Experts of a small language model: 389M tokens.
Below are experts of layer 3 (counted from 0) of a mixture-of-experts language model. Rows are named router (the router's row for the expert), down (a neuron's output weights, with its number) and show model dimensions 0-63. Each number is 128 + 32 x the weight over its row's rms, rounded and kept within 0 to 255. Numbers have three digits each.
Before each expert's rows: a language model's description of what the expert responds to. This comes from a sample of Wikipedia text that the model never trained on.

# expert 0
Table row line breaks. Line breaks ending rows of statistics and election tables, plus nearby closing parentheses and verbs, as in list items and vote counts.
router:097108128130107166184130155115073122158118126173167165133095099100150118154177085158111157150136129075127158158192126119139149095117109168142153136126109145179090084167159078195069116108110184
down2:110167136078107109119095082119107105157072128093080116165101128126059145158115129170101125138094125151130137092148165144142170080158136148085146169063116154140133092170159156087096088175109126
down3:140129102138183097103116156100144161171108121132095150152051093134109072164147174107128155112118079136083093053081164114152115080162106115092141140132091105144157106119142149115086153119106105
down4:206146122056087126162183075132141145158114118106140135136156097180116110146125149134119197101116111157120134168108158134017138126160119184118170177104163146117134192148113154153071107107121150
down5:091127121139195110161130158146091136129083124099113124122131145081093114138070131144132172090144149124121110137094138152131158134074112181122104129111144150088069072108150100147088197049170075
down6:133133124174121149107149136142099195177125122113122068146147139133163093094107112105147094119091054146107152146122195166083091157137195138142172149120089101166139088162116110102126170150103180
down7:087132122087059199151133115151126124166140077038142108104115138187081118142190157169118144160161135193137155114154159145092078136170184159120169164137133156097181094101092140125109172145158087
down8:070183072107058109137113132182148101081135080112119140158109142140095135096143084145160153106095083067091151147075185134160104118172094127117170100097155171124106154154052188147088120160158159
down9:091144075147119105128108147136080140133147121164107200124144153093071126122127115162187220108076155105158151170195129115116116119120161142128099177084125106124139126086166127152149158095074131
down10:108137155168115115121144140090127121131201072155079100146135119107075136118127133169079113145127105130059082098090129127110147113173129168145149121070052097126167107119130127150077127116177082
down11:101188144104108114108127075054113083139159107114075115138063081090129145132142145136151073093152161127129113122131117130124138089071166123128127132155190131122138160151101162093124126151114157
down12:139131058161155159140142152139118174145151132126139192155139099086073139108080086117150116120133062126132135067112105122089166217104057180075134079123188148116119129211097121181095101129115077
down13:167147086143133110116150127149147105189143138120181144133147149143110146123089139168148113159098130210044174136134168079149068179138113154113072170050139060142147149184171085135120175130134108
down14:132187113172130139144156147155139149188118132184115153109099136125140072088135083134118107135069121068105124155119092186134156133142039128122102112143132140123147080154178107166172216145124169
down15:187087071081072085164109150151127098181069086108095157180108154119102112116150200129144187037110107159142152193132142112123162130117163150136135140085154189164132179162164127151164134072101153
down16:131143090174141166160125190187140122073090094150119164098093145122057138112137134079137146138088121107127163079110098107144130168155050121119111144110181110100115138197131121150103092153141102
down17:098129145141065131131136150063108137148131150043113090120076114122123133126085180098166105166111081163071097110110181127089144153100065126132149108109206115113112094065142170129199137131094166
down18:149143119135126098122134115074132100139134090112126078200119141129183136154163125168153091058144102153121133140111131091075130127197204145119180130124219191154124187215095115078057116131169118
down19:150136154111088162115194113085101132138157128170098137153151133154063067180176086079134078075090144141150124148107100109088109090130145089144160120081173187119137121105168171128109172170122138
down20:147113127202140121132135098201122118133106149165140111165122135081131155167133140123129084184126104123126085080106119126128157135123118142115113127134143112100125143079167098100138141147137149
down21:110095153092116118112112126143126110181065135120188124182103139129177119129149132108139138124129124191100174115132083106099163088157085128146138162140198122180125146168182096108179097120024147
down22:138132139128197093128131088155148162126095088141181193149134137153109048081093153126086144153132192128140145098156128160168136180123118107132102140078088131123086131153129107123126070197151087
down23:144098165155112139131181091084144104130074122038056182126133174120084151093142101063121117133081095150140130134112103173139194159109094145130127120085144165149175157140143108093138175065104146
down24:175135141095162171142138135052127084118131083124164093160123132183033122173087156183185082172129109148106099101161132166125076180107131177151119196143102121143143122180124103159157188168116129
down25:126140140119123103158113120124084175080099075126140133118135148187119149182198148159060109098110130146116125121178115104109058101085129118056124085114071235139141146130129204121122074185166101
down26:125129153129133152136103123043130096151101072085126124200157118157189161120164186105082137107143094103150118127111103134118142111098214144129133114166068163097073156121116149091163043148180140
down27:111103081099127109119119124182047099146135158151187162097102039162128197086141127112136108148130156115133107168169112176167139081147156132111130114114166098107148208093127090167107150079073156
down28:067119145155085133146114129142100096085182132106147082147093137179123147131165112122086165110105112111128114183172140143136135137052216187098117103115160171133178155055067128123090060133155118
down29:126114117131201165168130097093187105165146166189101104147118115126152093087131104098182166124117098166145148113112158093132123093129162092158110105103124171132167135168188148173147156110137134
down30:107138093170135145135147166171119133122165081096095161123111113197137141149097144123166120103140144112143139175097190126141087090152130146166139102108128147160138089130140159129071158130108155
down31:166160105093101088112154141127127165156089106090151159151120106139175157117147122163110150126128104150099122086155158092145128137101166143119145136036117190152136105168134196149113162032146097
down32:129170158126090174130131127120085135143140197165150046146143126162115126126086124114117095138120123121156135148085141146122101157093053154089178130173209130166116215105169099074173091091177163
down33:089124169118133140086155123149072070164094109110127139127104141099052115131124179091153084099085074122178139076127092170032073146134077146080157076148126075125126143172131160151169139117082095
down34:198114088066160167123150028194146105149107143114161110114070142132114154088114148115142147036145120157163116137164134133123139115124107145110126107127141089156132124177071146174152090100151142
down35:124169160057109179148123102007121136155152121163172081183116127149142191143091162176086159103182119099130112115147127112096134155133158138113105110141106137121110076071062127127131102101150103
down36:136161135104122162128150057152144104109140138052071119133115134162115105157107116119161127119127143134155097161105145139119095129121145159131100086115093195149169118129133134138110102170146146
down37:146139152162121110114158131101172167105091116132093216128129083122085097126110121138132141162122140119134168122142155139167141144071208165126087056132097178138153155069135176059108092116074115
down38:172150108158164153143128179130165144134136140132164153148157090102107121089106143106148149129108131160183146099080124129134158192170022159112137105170135109050089138184138113134116119115167106
down39:116149057147149130121073152066162136173140140123130152068109095112149066069135124090140150071127091105102161172086103137088085084112133088084082087093097208156136141169056194145076155098153148
down40:187169129078136151149152090085143122132134170151141189102149129164139116121124087132153087138137140145109126055144184143186140120128093107135097186181159201137175179131105193114095142171087167
down41:171142111080142125184142113105127125144108099119146132156119131129108170149103127073125104077157128122129178161191083164099150141096111076126129165139110154130118202133183113086128139134073129
down42:109137173148059069118127089128068104101143122097123181140107149192129172124159142097107099161128164127131142166175163161165112102087161173111114135109110206106130169104125104118119128141134079
down43:179114145078155107129140093138120078168074136094104101161155144173145143110120133137062152116159191178151102101155180188133149156169164090110127097184119149121123149102050141080128133079122176
down44:161142136088139139097123180132109113129155164183207141104116139115088109153151103079174132134161142066116062141182125122161118092154088094088117155106127127143151168074172131175095069092138173
down45:199142136060097139113128074114086082155112121116123136124138088158164107128117139141118121078219137104191142104184081152149080125151144178084131162179101165120143185159140122108105108088109125
down46:163207141086129121112095186100131165132180078102141143183155152106130155125143115094124094144168164122172091108113138142114124160115157152103118184118139077093112131117161164103108107159195117
down47:185164121114137125119155153116094131080138116151140106104130126112166074152138101176154196121148132124122176161117145123209163138194153065186126151114148139154139138143145143153070148133178164
down48:209146065128096108157160099141158104172151171153142144154151137108070075108096147170127126128087111106124133074129135142126122163110079138134127143133184079142157138158169130133149181120086156
down49:164130143095103108133153145106134144157088093129096092149127150216126118120150127099101146108147179205088159157177127157115206076184126135145146117160048155095123119096127100142113106154108126
down50:191134109103091128129117076133152072155118134077161077131060149155122119152115174159161096147205167134133131128113182093104106192107108154125187142179136074129096146129124098135144145126133108
down51:090112113135099094140140088124071139145065162095100202099091139097097143055138110103133171158065066141120173115175129143112106118094153135143116110106146115147162128130101150149143156089038117
down52:131137107093119143121070140124127164105192067113133126178163120199090111100143132144100172131133107099176130185143138158076090113148176064173150128163119113091176131149105130097107125076135169
down53:155127116125151136131138099068101110127135164098082088161139168156141152153154174117104116135137096128105120112102144135096103118107180125121177066135148213185157148098046131097106121130161116
down54:118141139110153105151164178168103084149173112135142135136190107072133096136162092152105131160077140085119134121104090187061120122156196159156117084136118136183162098147091105167089111058060174
down55:124098144112093129129099074078088114138101109111089120156139093190123155108181141118115112120094143137062112143111132165132071152056187123160178132102096110177151198122112118131102066145183127
down56:129141109110159099111105139118118053142130084105148130126150138188084205117181117171113120149147126123115108132119098159126118169098128139077123169089118141114141055206135109117115139192174092
down57:146113085157126116127124159079110063163062122137130124179134169189075096176084129138110135186101151172156151135202176136062092147133110167207177105147148130117146195086112140089085109150100073
down58:133097080062128135126161102125144114137105103132194100157139123154137084126144144126120128113106135178137030094099173121111104191095131177134171114135073103135112128111147137128082109131143088
down59:149163125189142136150121147130188107124208146098118124096123145138116111097161143110191079125143098153165119114130122135048146071160078147078166113134139106110124085130112157123124178150125129
down60:170130170134060149152184108072118100108184123101102134146117131159129149137155147134150110092124118166115079126088187106115123109103209119112123120156121196132116117155038146141097068182188172
down61:129149039128182060110117079177145103162079063118173120152135119140076124117125156154127201160132103168141117139136084184148089153161095115077114108146103073115114112110139122136086155143052095
down62:111069153090091125139127127185088085128094139092053039152128140180115109148184038169072137121135100156129122160161098086080108122184220175174126138180171128128085145121128108117122129167127172
down63:156144154107113133097224154102113106085127065087122120193121143131132177087189117116164182103084175083159180146120155172150192126157147108086079206133114200125107152171121161135064094173107106
down64:135160101084066103095175133144123114179064182092138136100115165088127121063142122109104166109096149114098162134122117199117163078110122049099151104121155155165085146097168079117138126087105195
down65:117110184107066118124060075092098131142194124042127065155117109172178131185110098182137133122184128151160104150178154134061069082149177110128200157189108136166162097074081140078122164116113137
down66:112119134174188152104143078173123133114170119107103144168106123130126118177142157062129157151121134120092140163153162108110173175118165140151132100133123151125137172096080119136155110112171086
down67:101079145148087170161108085055083065120116080129047135124128151196122208112105111111065190131107161141120136111082160133115135167082153098165116134123094155160174108139131242151142117142158107
down68:117143187135130111121120156109120185076103134139075189203144021124109187118101159118181147121166157143138104149121187097148150148139128151114158150144098138082107164121135230074133147126153108

# expert 10
Short article openings. Line breaks, "(born", colons and semicolons in stub openings: headings, short descriptions, "also romanized as" notes, taxonomy lines.
router:101172138175089149119057143121148176152140180179178110156120178146158108116185182158081125078144142207106139144109114124132129170179134175167148145101100095065133124135125154099141138137161135
down2:171091142180140107086054176134149117197156133108088110084134130138132118064110147120160133104131107144108121159134140121116136164144125134160129101118118153150123074103159159089128136155136065
down3:132146122117120158150146152128134072155135255104138130156106084163179078080108139171099112149117118152141074101134134093151058119104132156046095139139105102118087137126093093144112071167132110
down4:134106093174177125147120037178140142160074102088135153151160137145109124130139168106159084163159116205134165130130117082122106109147133081082156119090144155142121105144108141110115171141111168
down5:122091114198094148141155112117152113178136150110171151084151123210107172173167133145132081163136153149092103122179189058065162116102128167179128120084114125131136118127076137142116126069108113
down6:130103137144074119104137102125132152172145092112115164094119154111145089098131095176122094098113090138145196152161112094156090147102080115102139135097168133155159142149163074100172121141151135
down7:127093101095129187133118133084136140116149092125138086158070099106147151165126102086101146114148178095130109103133140163162119154136148065138151140122111159142160148116124050178104105158118107
down8:117155094142152082140081128114143148085122148074130135120112109162150131116084112221166133111116143111110174086144204131062131123163165122142142089139101166144105131106133125150063141141150091
down9:117126170146077131140091124122111166110219126100105112161096149129155095104070118158141185104151133220138110102062176154172137168134127155208112116153133123149117146106136135128164104137139110
down10:115159150102183131156138149168087145113068146094182156071109169103112098091089201148149158180064143119121116085135143130100103097135150128018156127154104108139166188127125113144113102187053103
down11:132193143121195157111096190208162079117109111135148090133157054130082118144130159129161150144123094114130146121099185176227080162090163100046141100097129038095145110133098106125070153104102123
down12:076135171124182165140090108180113164107164138209152147102154122111100119110084098132170169183084151091117081132114162126122149105165119157116131109104085145111135110145114148110134161102174137
down13:094082137130107168137148188112175057185110112105125112128121099161105131158110108155139097153203067123155044131113103107067106101117110119145098122104157149141113079140132152084121153125091116
down14:122167128132149128139173133122098098097192096165193087101112073109104168162158113067158102134100071141132131174131135135243102131167084135157142144065132151117152145149122119121153098071113122
down15:124143129105127162127131106115202143128137104174141094092118160115176119113103176101150139142154145157189123127125147143156153128081129142129172072123070058133141106098132158086080133120132120
down16:172086057122098133163136036094156147122127184112122165157143185104092097170170116130073104176085149180100116107180089126030124112120102143094115107110176116079162157142109123099166115148105080
down17:145068130068141056085099177141115117118135066143143088114115120062144114041131162125120196162137133098138153130135181143242135130110099063123093099110079115082127075125151143130127145085176152
down18:152114143117123167061125125135162129188137165115133176117134129171177098144154130127133077098152152159113142133069094113221131131111094182158130096113154110110115104133140097101224156125222083
down19:140139192138103123145159136181141151113198087138100102049114146162085109109124029118115145099077133124167138153191076108155087101131099162156110153087203167162162157119101101166128126133158103
down20:158129141140174155087047084150131094128162104161130085139154130202124103189093140126115171093205125145139064122085097114078151126150047136127116158147167102151149115102122140126104155088137051
down21:079158083168136165159132113096060122141081115150143103164113125149151171180164140146143095145123157093179118121157172127065123166081155124123152140127107107119170125059042150125098067121094154
down22:120121139083126134093120034107146120117057114130177126132169129185136145187186143130102118161168210143140142107123083069082132122115134155117152124176120109109158172119179139129198124127125118
down23:135100123140111178096108087093167080152159138134159130172102130146107106137108141102098154084154156129138079162110121177126163143125037123065114160145117090088188122070100165082130145106128110
down24:129165142102164131132054170124137123150184143154153068124154102116209157163108133144036117142096095095163103142123151101208122163125095145134130119170128138136152126100129115215152109114172046
down25:116159194006141173154131152112112151135148121174130096136130107107133171167164093157126129170154093127157058167127129163132142120121138149168130169147161112204192188146093089110072148167148141
down26:131128105128153104091092115172153123172091173169120147060082159085079137077136183088134064158085141156104104139121136149172142176098108092087090166101075146108158135109203128104120057115125170
down27:127177164111115099051115189138117089101132078116120174107116097125158172109078134125163141100169124092177143147113136134255125129107124092158130143150099154166103104141136139156120136109166143
down28:107183187165114074106096136160160104116148128128157090082135133143137150106119160067121134122090104094139137080172115138145089126148147140123116151093116124129122108117167141105094181091177107
down29:141112145195072204126125101180093134112133099060094094147108107141106121122064071129115138150109174113152160082146174151074117160122097113147108119106138110198135111124119122112106182082139108
down30:163078135103128094071097157097118095177143133189124122138138134145143146113133160083107159141131118106108079127133102208215105153111051098134170099129152132087135135097099137080178142097174104
down31:122090124096166160108082150149106095163141162110085112188170114132100110161146137085128109167076108106117054152122149118069161135160175128063147124109077139095207118100183129097118131189119130
down32:181142136142161097150125164147077131128125138118115101143112103098103125055059122138125109155162114157128136123098143105176079149105138107110142117140128159176103127132154060107093107112129103
down33:138092132132105131128167069138129105123137144098084123099081060153177172163095121100097160078151131183070155152202121126168155165132166136166165077133115123126121137054186141173153169158096096
down34:148081079161063156164150102095112169131059140126124143113156207110114112165147093130075125138091151137105138114107190106061108175126105109112114106096126109094162098116067086119149087149151123
down35:166166140134167134129177131050098078051167163114180163171148157153108106189137141198134154153122139114121113141061127112034101159187113161043136137154157133151102151127148148081161111115097156
down36:151159110133153129090089137150114142112055136126098125121122148154150125048145164114168137096094151129138139149142132210118206110113089080180134112077154147114100103139103130178134156067150121
down37:149089100096108039142109146183147084124129156091130060169101107139098049086117154118141120157102150132132145137114124151101155182139150130151116158128074155128114169106100124062057137125079088
down38:095068062159073169133124107084129096154167135112130095213144154140090113144142121088107094073097119145127124191149129085082157153127105156174187124145096119115124098106120148109085146175131202
down39:113209095112173097157158094069115081060150141145157128112115095111155156152139111129136109100157208184146096174194182122141130165098095087170110151128075078155074075138110129130142154110125149
down40:157164180133134131140154127174120139114148105127098143061068205147063133131141064131134110094089166126126135200166137067153103123181150158101078136104155164158116123116108087157128092101130136
down41:081173063183123157151166127103099133081122149143126150087131141075116106165155050116138060109105140133101161179205105094152169126072113160115125149129050101131094096141124119195164130143125116
down42:090140130118163154116143199143147122128155157144210111204160106063167160104073118141098132076152095132094113129147122138094127143142142165169147137160094069118143060144107130100053129148150135
down43:063075104123066160128116139135114203166120118108141163147145058115190142118186160168170129101114123124126121119128154098087123160107189183135113126115139084141146128134100135100082107170104140
down44:113138150051110120160156082135084171136164146139086134183117103118129155159134114132120219193159135129151124120128160130066130131082136100107147149110132098119153138159060068091048104145065094
down45:139117121203144111108112128153113214153072102150180070157110104126140177120143082134107166162144128062105069104136062190195141111080165076182100150139070110142107145152047120083090123130157143
down46:078188150053087146073090143169138137119171146106138038167118098123171078118055114132131141159117092093142137134083154115130135083137129141086107153160105124106110188124123098166088110132148159
down47:176156127120144151127148074105109127155167124136082028117097145145113142112153161099204133159160090214134129143123157168195122169156096103115123188128084140118142075140165113132209153103140125
down48:151140169164160118109084117168119139167156179126105125190174113109099115177124158107150172142109056109190155108086162135110167116177133115162153176109155108058165103126170135120139166152161086
down49:162123172158116144121106107062187128103106172151118167083114137144161134139154194152077110153076129168100118176137090087181148099109164104127151108144104125137133141171138156121156106116210143
down50:174168189090118100145141151114114104145127122201106107156184141080175128118027096098109120193145097133124127115110107196216138106148133120119097154146140138132151081095140076134124166120147152
down51:101173111083117165155181113081108136105085084078086135129097100092151149129143099156109062097150178116108120125113151169089129136108111121145086152132112130183041072117093087184144143129111122
down52:088117076186130078141081059115151119150042113125098138124133150124107115122222112125122221101130125064144131195146155126165100166059209085165158097090096190170141151103159131134170067159148137
down53:090164115141155126131049141160132111101107198148120138100125144077138157111106187089149098070145118121122114110088129106202129195150109124111114117129118130131117160043143140096127111107109068
down54:161157126122155107104121145145085145135076078203078103100164139144163123133124113159159098133087098136144134066077163137126171094113156111133129101109093173128121126118112192127116124155087093
down55:078131138128088059112092092117122163125131147133105084107137121118145072107150122083121126111153081111135091110102164112105144123040125107089162089157121107175096125100081136127170117187151117
down56:144125114107136095105121092129127110145125114212151186131177093089101095061068175131105114159089123145111170144125104168206129138076219091041193112115103153099175125143186153070051109133109111
down57:189113111053156125145153146168204045130147133097105083082158106182102137067116125114153080176160176173153114200159187167142175160109145072093145179136140152157167118135109118135108165158137126
down58:140143164156077109157138123136140070139104143163068090105098147152096142104127157114176184144057131081138109116095147126178109184093096120073084171111078144135112135121175116083156080100157134
down59:116157161154120147111062121115129110091175103077100098135153077149152165111128134128130178093130071047166131207109202088083089133109111132140210167117134111127126119106118148191137132130191131
down60:109122089156160146133109088131091162096012138185129116177137183107144125101175096120179179141155084119144134162175151136206104101096148080117122094085114160136166131119081140131095084094105137
down61:116187104205116140164183093134113141079127139131110146087118112078101170179129120142177119073118128177163093142134081118132187095153111164166144178152103090146089151135164141168184156160074143
down62:188158147120070108097133185174151118158169149094121153145098142105097144092130114139152136139170085105149205118126073152164121122104113098108167117174112124153148156205148137157132165116166142
down63:115095108159110120214135046113079159148145174103119091132162133178121142168145097167105123160104153161106162078137147098000162119116185168143153151117126154167091129101171154086092102173039116
down64:103151171111177127074177171102134128149096160145126164156109103133161080123110150098107067123154089113145173199092164149255120115067120126137140097119112114075061119139111158131123115139197144
down65:133206138125128191149075160140182098115075188128145111076109134117124102119156162158175091119128133091154135134090123134163114080092109140113121147205177098118162125179096156095130192102136151
down66:137108158110098096117071159120149148107072192113101156099117123155133112124081171056104150150181167081095125132101034091121028137098142117096129088153125153221152158077175148051158129141130089
down67:098154131160121108111115175113126144143122080102097090117104145140085142130133148101150144111154163094131161048161118134169094099156141099138116099118084154150121137151142082143177142145120096
down68:075127169152150168132073090129099158109187165124118102172102122098116155145134061102120148141163108134098103147192146072145153157131072084136175105145123152082148131101156160123080095167097130

# expert 5
Word-initial fragments. First pieces of words at line starts, after quotes or parentheses, such as il-legal, im-plementing, R-e-views; also "by" and table separators.
router:158124158130091128148118119056135142097129131085078158093128142180186142143090135121129146109155158150097135142131112090089123193130081075140129138169156147087051066065119141197087142078112098
down0:107116095210168113127128142152085160129152152118145151186131129128147096085153108146112056123147117114104188120129137113134072184160163151119157084073092118135090138159109107096084108115118144
down1:084179114136140123120136144108107094140094103143083150144136066122122162119131125130175074095170125116166166154178048141133173107114140129082145128079150124176120122088093139150123203076127153
down2:123147088114094090098125147167141161111128138082120072149151119081147115188040123129175056134082127145127121110090194154188166143139158175168120132152166140115123138226146126122074111146125137
down3:129182142090030129120151188125156127131115143150140083163083133147110174072186114135151175107142114133171171206153119177181175085172124129120081128147114122153133119119134137160087149117100133
down4:151146146137187156136125176090116109116157139140110088110107131162165158131110096126153112140143084156123142094087132093192126053050101083140146180150129134119117165129138203176079128073171127
down5:087158146139149122117054136106201118103151095141129076120132125149065103076130120084129164157132142110141134103161128098143112146118119094156184151102104118090113144153143101116110127124111163
down6:044135082138103149066090099148167215115095081111157107143093057134134111122113111135113104104112170129150151129132128118116102154132088146152091170091166148089116119096133149156167126090204114
down7:099147096091125137138162080131176094159078149146144129134115187196082087168156136139120128128119149143099140085066132114082066149106110148126105174094164106135098200126095151151113128107097119
down8:070162113140140128158046111152141182107068159182161185080092084120123188127124101073142130172159137130124135107151108155107070142098119130106125039100121165107141174111119141126122128165201119
down9:115141127137146123142087095125181161122096141150144158082187134181168134136110139127100071112074112187121147113196104164122126238187134153091100168091153126135133066158119182117157177136127087
down10:124087114098124171112177184170128223128167116102102147155160094094119173110150117146177170132106109104150134074090154130114168104102100130121105169110178087147117119114100127150115104121180145
down11:097179137133160117100122160129085121113171103171132060095136148145139156083136107175174082151142176157122105107127108128116116138166091128088080120137086113126109202076135084160108140126111147
down12:124184147125127109154128136143079141152109111101121133073120166122169167130166135166134169107111109134139145103106075166116140198186141132138106137134113057106122052162140096067099125109129164
down13:130115176127093178166065150117086071128111124138145092091154119117105126056137122071139105130127134177127120152093174116079113097105147118142118121090186144150119112116104170075075156114066148
down14:148179120091010126160138132166057124115129091151086067150144128177100163099144139184136133109163122099130166136148165155125077159135175126140167095144148133095129101192113185121094120097145120
down15:123140101137185102064069164133117098197167120130165118118111103122109105105118101121116100099131144148159143113071112127169131127145138174123128068070098093102148107108118142159138074138167120
down16:091115138082159135143149131163081140101098146153095177059125135176167131106148122139122112125128112147164116126142156090137168080138120171120124169116137126108108162089111156117120070103149126
down17:154132152134159135119148126103126134140112064124126103155113120171150123084206180113119143139097136179174113172109079163130138155120173111133121142107095150147136120135146141114126128122143178
down18:131092106109058127117117079090060140124075151107132146148118117127115118134148140165096088121071126126151142153156080100087122138121132121112095117080145091134176163121119110128154145165166140
down19:087111147160136096142146084102148088103101154181158141125124141153118147108161117042068073160144046162113060067083091135197173085123158102164105156053125142143177124131117163132154146132131111
down20:139060101098164103133128076073139119108103118154128116115161157164136117118130128123154088139127132155122110090141104133146124085110085159132110153130138093145082100118094115128168130101142177
down21:107117162105164084135076136076070083119110168171091080179127112096166085172133128164099113134095073142101115169115092123151066079170222148112161099188127144095101085147155134135090072155134160
down22:141132168215139176087052113115119176196072134104095148112097130185128157149159150115154108076137144137195090115137145084060120105103089118155105068148121112132153090153160139125114112088112164
down23:188143118141114154157104113107196190158144131081124113110118115142108141084098122106163115097129146072165093136114146146143137117162115202108100147121187175092183110178178114134136125104136126
down24:121134118124124166119112140118125121114034160158151075094120187097128214172106136142169197133177098119098099146176116069128138101085153134140122107162114150185041144120072045151109087126192139
down25:135155112150109117087117170189193123177139133145115124091143116190093112150117132082127212145148151114153150116118167161127110112077080108127169124128079134117135130134086125129165199133172154
down26:082119109162113150110193091117179180127106116085196123154114111185133150182110155136101164132120193084129153131143142133141107130081159139115133136162174163149150129113110074126127120074165111
down27:157115144124134144106034140073180109131084176143085218131107109136155067168102167095124070187134111117102138086136150116196096142095102178108141143178206108146109147146129161194108165154211108
down28:107174123124089109149111145132091125129124072120146152187148150136150100141177124119114138101127112095206151114157127158125149126109126157126156075141104099154094129135181113118175169155212100
down29:128111103130090171122144080129125167117199064186118133082039086127100183085116090160173175089175136090137134121154163129198143155165127135101137127080128133119078098135099092152188091062128078
down30:128151135147108134158179118112097111143184140134118093122091068129122149113090151101113160103148160091139133224125127116128103185156096191096085153088074141093094116176174133098106156087176144
down31:114152122171127137165181133114108077149141138160133041146077107164142096122112115156093157106122143179124164101111131140079159187089189124121134090102127122078120075086116127135136161117094134
down32:113141121121125112136176119158182178133170032109115099065146176141158124076144149114126096138079093131126153122149150101111142158222126125082172187116185085100092109179127156095123162115098112
down33:119157144073084139158132191132115179142159103103112100118188067096148129049126145132110160099155115148135143128151133105138129177148158158138160165170137106093107169121135170127121159126102157
down34:187139134120162094130118121126115123067111079119120142130149080091134100090101138122186126139145128138087157134088163160135176127157138182179138172164069117125093113084121115139165143139175123
down35:123110133156094130131077126170136183148093145146104145074110154137112150138106111090113191123116144134125154129169151178104102120113124156107127029140156120145166154094138095106112072172143108
down36:100136075152107158157130184173169094086123096204095159103057096125126133121146066158112108123182123121127134102107083091122148163085205175152140128107099115127148192184105097145177151200131101
down37:153168147172182106119093122069082153074194077100135152096105195157131165107104094161149104118152122116089116098156110135069164154098162150107124131092127077087146138074110126103065097123113158
down38:126144171078143133095204145091150125157187111175123166160131111123118141132132128142125132086101136154106131087115176143128117123080125149156145132170168115140154141106099121149165153091147177
down39:116156079146180142182131059183156164187137071104142141123126133150151131112131089187168094116125162173182188147153118098132200104081151206155112142138165095133109109145120138132130120122125109
down40:138191078090071132137123184140148130070141117108143124189144175124091159126166123099106158103096102148183080141131084129150134141128131153107107145151133114127144132103135139131106072101206119
down41:151095209102112100127113119152106085141084102100146138086131185121117151160213148112137171153127076153128107163085136173064132095128116127092110180092166110121084100126204145099143137162146146
down42:095178153123104137169092207154128155126155085147140109123119127115128135105150133149125100121138088150147160184111079168095129130124108101128115108071123040101148124092093168100126120184158109
down43:164136124153147143147118092103136155121103149093139115098111135153187154084092139152125148056081123150123168162119106167128163140156151158107070142150089196139098158131172147095146138083181067
down44:145150146122091178098157103148147071111138081165125070144091074081146164120170115164123164126106187098138140125187118123114105158126146073122142196195161098092165108115161072152107129109083140
down45:072139116153126106155086149069160187105149134132092112140108142106073167119115123095115114068119107106082115111104071136079120100148131187122159103093110090143118143157116169133135081091122135
down46:180118144134149092112162095124120117137151108181138131065186056150089117113098089121166099151132143105066098089140096137168157125097093137045150101157135133099143133154167150134172122120188135
down47:113146135158119128142156173101169143097120103124076144111183161126116151132183164176170123162148090169108094143156106101115143056128124131074145183136159139150154101156066155127114108132086144
down48:109068150096154131142101126171132124143067091156154149103126147145119150121182121096130214200107095092132165175173112144127074090100139121116132097091134175162133179157134123135158137144149092
down49:096100086210134127125122101133164119122075107094134119115102130131083124199140163085181194152111132101084151134165070132137089116115128115080116123129159150130110147108102090147157171139161137
down50:104101139184108148121154162162184122132185128112150184153138067111161123116155150116179139108142143172122084148107149122153159136159094120173202123065148150081137112131159115192098131123130084
down51:112095046095177105139088092059120161157048140106156082078115109128086114097107121071091179158085115141103158075131113130098144166153117096136116120072161164103122080100172135100119093175112119
down52:063130141085187163082176135152207087134147145144137174223146114078113074111099117121134112117069188132122133115178187093163148126098117163145148094181119157115164147104078130193154155176178184
down53:138144183120120136107143155115087135116195171148159161077136155145182125127149168124098111152096108115097068140145113056159114139145057162101153210137152143118176227087147185165118137075138165
down54:224169151048130128112097077140138125095121086146108175166121159125146157139123125147171150141148156082169097137103136142089063101106161168128113114157123118144160104133138120117143153074124191
down55:096091142134128114093083119097122104186133124076127041121135152068079129164123178112132143142089113117186153151147159105105131148120149129157083186150129078152150093131127184149088163151074161
down56:169128104092086130109129170086084085116131116135130141091125183199126125082135072074147131122120133130115099106189066150073090110134101101095102136125153095118137110127088102152156134169139118
down57:165090152129158178147086164088156111177147125131105163098042070120163172113088177159164064121135158153184125156128095132165168122149070175110114122118115151080134088149146096147076114127068104
down58:132102138097083138145122014132172151170108146092105156113083145129079091167068119123121119120133117127160048166134122158126113076094122115115152108074179147161120124188129145108128124120091129
down59:082115113050119099125120117181150202125160061082139164107107089123148102155144113140094211179144144127142086169081086099193136167101125149180112070183151139110137118136126112114120170122096183
down60:155092119180162147081094165134140139086066115082139125155081137132102107099099118151113115089191099165116099139098119134163154144112118131137099050080120129161147202135130116112144099096115183
down61:130142157122126070150136105192192107113125155132142137210124145155145102135135112067110135108144100119133111105143126151133102113088114089091116163139163091157120210138131106153122124141108188
down62:225093113106171168133121098120126094128118145155101102143182126134077150158134141104062123135138108171160049108179083136119132126129100076177127111126167100120121105082128050114143095126071172
down63:150151106105132179112108021172114084133146157169112123131108134149108135148091086116119130177197134098147082168162098165103142131137126127086142099136077123134122143096136130104111142160058154
down64:126120149204113109113139182136134178102161162128087074121175111158106107149111144101059184180119173100174080124127140112134093134172153136071153182116104175113150107104153103092125088133074085
down65:129180196068121144123149170099127123142115170084070162120107182134067122134161109089136165106147073185152059146102077137065139148127099077119146125119166115130154088157106155175168097176095068
down66:099115123117141150137121123074140163133132105183080190086138080071123095112100118167142126119087123106157179094157145075135154099117189130162140119148100151071135137180097150136186157132097094